Weights of a small mixture-of-experts language model, trained from scratch on English Wikipedia.
Experts: 24 experts in each of 7 layers, a softmax router.
Training: a variant of SOAP for the experts, 554M tokens, 8448 steps.
Below are experts of layer 11 (counted from 0) of a mixture-of-experts language model. Rows are named gate (a neuron's input weights, with its number), up (a neuron's input weights, with its number) and show model dimensions 0-255. Each number is 500 + 50 x the weight over its row's rms, rounded and kept within 0 to 999. Numbers have three digits each.
Before each expert's rows: "mostly gets" lists some tokens that are sent to it at least half of the time. This comes from a sample of Wikipedia text that the model never trained on.

# expert 2
mostly gets: " the", " The", " his", "The", " their", " a"
gate0:514435395596461568504506458543502429488407544535493611526474578507555462506560454524464524528516517576439514567420470493608460583461460488425514559555544509466475476376503521492457478444558539395543477490549521600540581448438463531502414430475435506516386516458541548483473511469482453484389530514516427572496483558470581460429496512494531529589562510432511491441611427570564455476555499578436559506539486535565454551492516446538540424514540481449543533562507428533457577463574504460492461498553474482519588518392526515429523470557440430574551561451470464537460553535445526449568551497545527501525528543480555492407442472444538488508523423487577539464509563453506540523463528533564439414544495548488497513572469471403464439495514559445569517495583538571506392549511484
up0:490497488465519498432497495469525617543566365472475514455512417514468513522570494414527559532513471450592470533494522497529460475544495473492441466550456445523516535554451543518500435508425444502533490506474407484549508490563566463513562557556509403548572527545458493532545458515468632473508492496476602415476493479507430511490587487526357495500428408575586546525497533428509532546436485497440477459470588402476371471499618495568471545361553475590516517442412624437542429542530538471588522523417486535482454481503488466570537480440481547515558551513558472420510473578473583546476453505393500486486489546480572510620506494474473558462517475496509507427563432459463473438425507541498509509444496415506423488483449512540603506473607511606475542492500555591539449521487553

# expert 22
mostly gets: " they", " would", " us", " will", " who", " They"
gate0:397508550439508446402500544459489536497600507410589557454452546518488465451490474492567479512555453515494509460401566480460554542510454585462504580411476465533417556647489510562452485494531508484504528511479473522595554461545463606552476482511526485463350551537458399407466492487549422491577489474430495526484626437571499501538498468489558342512431541475512441516457449535548484499536350448513455414412407476419454542460496478503429461582501484579484537466417554530422513572469531496522519498553446520400396482386598566439470516546487531577528493491452600498482445465482552408479550483431381470561516508527468517591533553480505463499484509501441547565516448507471545498561496441524498484493508466442501565501507466446414538486526548457549482559462418401498502500538484
up0:482513459521350447506478547579523478461393579587616520567478544513600558492450493473556436495528477609509475533522508415544410477436557464586464541546499400487459466485457539509491514485524529528427504525512534480411524447458486454438415470533519515527403559527524447460496525446430512505504441531520483510486573547585437494505537568468517520507515562556539506467420513527483419457544492581503483382480562531427539463475443497509539569469518550360494524577501527600403488521479467524499487562513495486371506509467469579482547557487528479470521496526422447482512530604482568530486471470497518465545597469504465441573448466463439459531599469555539496463523491483616477491535542529533527487472494544466467633542572548494433516561422413481528513454485497497506519527491458

# expert 10
mostly gets: " his", " two", " their", "The", " a", " this"
gate0:487410632464424631499491425473512465525506462508491533447532519506542533488614526497496590459433573451521521495601519461576527545430499520504466405474427482429503557494492388513451566514475517520544591555509499556443430459467483457636426493458434466520495426522491444435504560407527496434644498430431458492584477493423495539480514438562560464504591443500407532443472506452528533516523466421543456601518410565445500528529493535412460437473420492502512547463625550584577501509521412543434504538514414494475528586577563545483535558534479498520539475584561478531514529475513559541499414497489469440593554479542352522459501563473464454555527474570514446512543508481538461519477478522472464512386567511476439506534422562549510468570562594440494513472562498426486449437540490
up0:459489511471475551526525463537465405491507444487577399387531503490519455397533591466556517457506538498451563457464476525535435445484545541501532437503403467472453565550473481508500470493461490415480565454533532485481482467506526482519440485446490520541615530572389464482508579603554478550453427433549489440525586496512519472528520479399540482540552517580413532482578527525520579546408437563479443474472365567505478498538549450475485564495488475507439554447482518505474523518481565415562537536420527483486497570508567565465502446541521491541592483527549426512605539569517469475445567564573450472405490398561473424515526433582495439427494554471562471599490507448600435525414475613469520492532440562550526457564439536480419479560584511512446560400534391519503408455513549

# expert 3
mostly gets: " used", " use", "ised", "ible", " large", " power"
gate0:492470436450528541481525480481440456529478522547483467575511437463537520440501485536447527416466455439342544387539449453377592516425439485431527453584506511486416463570552465503519480556407478561505385520503446518524479444613489517501487589545477473516483537485535479523501541581393543399577539509586464437477525537537545509518494430512631442557435492446573554441494501635449551485458493501439505490438530477497531528560529405521456514514490510541527533476410509516423436522465449508565433563421507574453487433574467405485485517525424571480557548496498486571492509448501471497446564474511497504511522480441510508522445517407499402454501536596467466584525494473513536527447563521494498506585467531558546448570509476577519518614501544595540577529500544574519504518508529
up0:437427445447534445505566536468600536516582467478542513557449492505496498501530494491504430559491512468500441481474565508561429483491527547480513461518434439504521500424449572504488441555492531492488532454453501483449480511501560389463549537435533560577540541500541569506436560467432467509545528496506586525419450393538445501520543591571577586531509484507498445564566398413553481546453455582541519498577527506490455449430474604477588445481441597486525421561498435527469607486510412535489479579556495493528469498423535423499540503541570499550485492510566460487487526600409530534596424565473515463449452499466495401553537482550506501475540593540609494399491516519505551486446483523533459594503584530432514503486448466388539591493436507434538521494434456492543536494503434

# expert 1
mostly gets: "uc", "uck", "anc", "ask", "enc", "az"
gate0:487476480546550535598495457454521543484550465538561427519472458477540469455464577575466449467439476547455458485537444501487405410430517522454455525489547541543506460499512472511494473490593615487561470471526503438482407369487504545555524396501481485496545489515536445469463583558495483461518438571385587395514548531491505492391516496448510510481536478488491583450540523543496512419440481382540450512500478499582468471469478481446427533455444499523570570429581536435561484511497446494429539520429523558528535583528473485523554588505541418549538467519550474410568489497580539538474515468521511487619447522506512524507471546471516572474483475446418493557421503543548500481305478518502536498547534505508550513607515507497505427519513413487559510408598419493595406486435495
up0:512580507483361578524481531421439448582491520597499423500513498397469545438498420436474482490464514498422553591532554391485452560485462536524488399491524526527560544566473467527486466598453517507538517486489445540520500496570479472466489564452487526518552478385530402503483614550464492420503527569542443518424558476541500544615616511510456480537496452503513515532431503473479562495497578426391433481487457560489580431478485488571523442550486495567434485479475438520480498518498499504448462512493500482495542505572589603518538548447542474434502541469458476496629438518410611433546542476451358536488456430514450483399523460573448442492508497518523451486507391566526533614555505550470398502397470584541562460404487424491412504525576463529472529513490443534486518537499555

# expert 15
mostly gets: " p", " b", " c", " st", " J", " f"
gate0:576500492480551571499442490443516517424521529480472502481567467538503475400541439394536548443504556539474551484521502523579448609526498545531509400555598476544494434515501548566453591553453537545510476473468542550515520535445451497468543566625559526453529500503470499547525454438540448492497483480476506442526520491465572473508487526525474555483501606552457518499481451485554519477530537490537441495482553432416517505518524471469531430466554535510362564471470445520504459490507540443496503527531438528473449446552376507454471547535495470495516551492552545539405487426587598479487494504480479472500533422448547437549517464454477367536452509513475518485573509517380520508522389546543496536495535549530402527462460544458532483503546521460475364554549493527481503386517566
up0:517518500484429525587484534482539571493463522472510461476558557478469489500477515417465608460471556473579472476493622454499568445490530461465544522409490470571507519473554396421524423493580561601540531487565480521500536670377525495437440499468510476525524510503504536620604530432468398491524461474516457526488427570501535491547531421409562491465503479549491494487415517514492528481536459497446477590484553554509457526550516471515405545506497408538475493442481529520563523511516535510556563487506543554529461490577575499536540542562458543562456478554452459580503548487396485544516469462450520493538533388434386476481488501548366400472420360373476486512438565410512484545573498433410450376464441526515430443477461467593545417554556625571487455453489488476513512454588563

# expert 23
mostly gets: " also", " but", " been", " they", " be", " would"
gate0:406511493509512541577560564506570569430497533501483523468461552469518566378517569455592532443511495486519583515573496568513432485438563514580510538479512574481435478564515450517444539574420417539449489509505475509591558512541403471517518523537516546497398656537485519570481461403558497518492522491510405472516442511546514498574532552612486463501468544516508525554533389586474388354579462554498544547508485488529509481514475548557480489513494500471447517543465500513555470428502527522505501528553507471412494482374418458489524437530519520557532577439573537525399551446463520434495563497465559395450445433454459485445610533513506489536573567506465483488480552544523551527499594507549457519514540496429522382443368524475424548463562536470600541571524534478467521516464442
up0:503574523443423440524451445475396537546435528501465594450585491483532542469488540512487495497608492508489475436505519458528500445632434440514480451544534453535563536562579500387408431503448557589592564486477417443465494514379510525501451486515491489586453505541409523403499515518517560524556400555449491503540461567526481472486514466472477438505477491486451463480442478535529465579457513437530480460613510455468503531502516498596542473448458483411488491556538510500526485478479492546512487507558546488429510432501566562567468488553486497530403536481532551507560532596484525471489481452469452535406582411449526514567485478391509576530555522478509520439517579430474473366424482566499511473577500527466554540484550562392505541519617532561485498512505484504507541480490551

# expert 13
mostly gets: " has", " have", " had", " been", " was", " his"
gate0:449503529460501473457512522476500497507556609434580409538485393495557519432452590513469463465408501420559463528474556607519471460519521470522483517488523496458476536505449488532458465480533568570475596466545567550455461517512474527590492475509437504442521556539426457468599544461555560435567521424503524529519485545463511397442467510515523529542525495456465528489463572489560468462405481499588452493634508541574527506520440527491472479479524575515505508581525432435546503448508513619533487546504450427474511516489459456517468485453444512518456508501483494462507536532469442533476438426411544503435424463510420483484432550532487432486435481446460475573552597443503445440531539541566619532457540441516511511630486521549546458543524543578524435458531558418508509494488493
up0:618479580522545529493496496514414486410493491391506373607499501520475575417560527454574511563531432410529525481508487598498447549511424496461571400473485417592424512508477534548411504570497398425511491494501544491532516458506548445389484488596511491460601509520522532443606533550481413483565521559493534457539510476471535484518496480516492458541490525505640516476506406529568569519563494526416469503511535460447507511515522429472520441499465521471487454516435600472514463437512505455515458528458519445494437485554533421514500490498507491514546557497511435465520543463578534409541544567417477476526516487481445478499403452469605504598411446555546474397428545451517416559538532453460541488465616584532529466519555480475542492466527532464501629465506463487527494512509565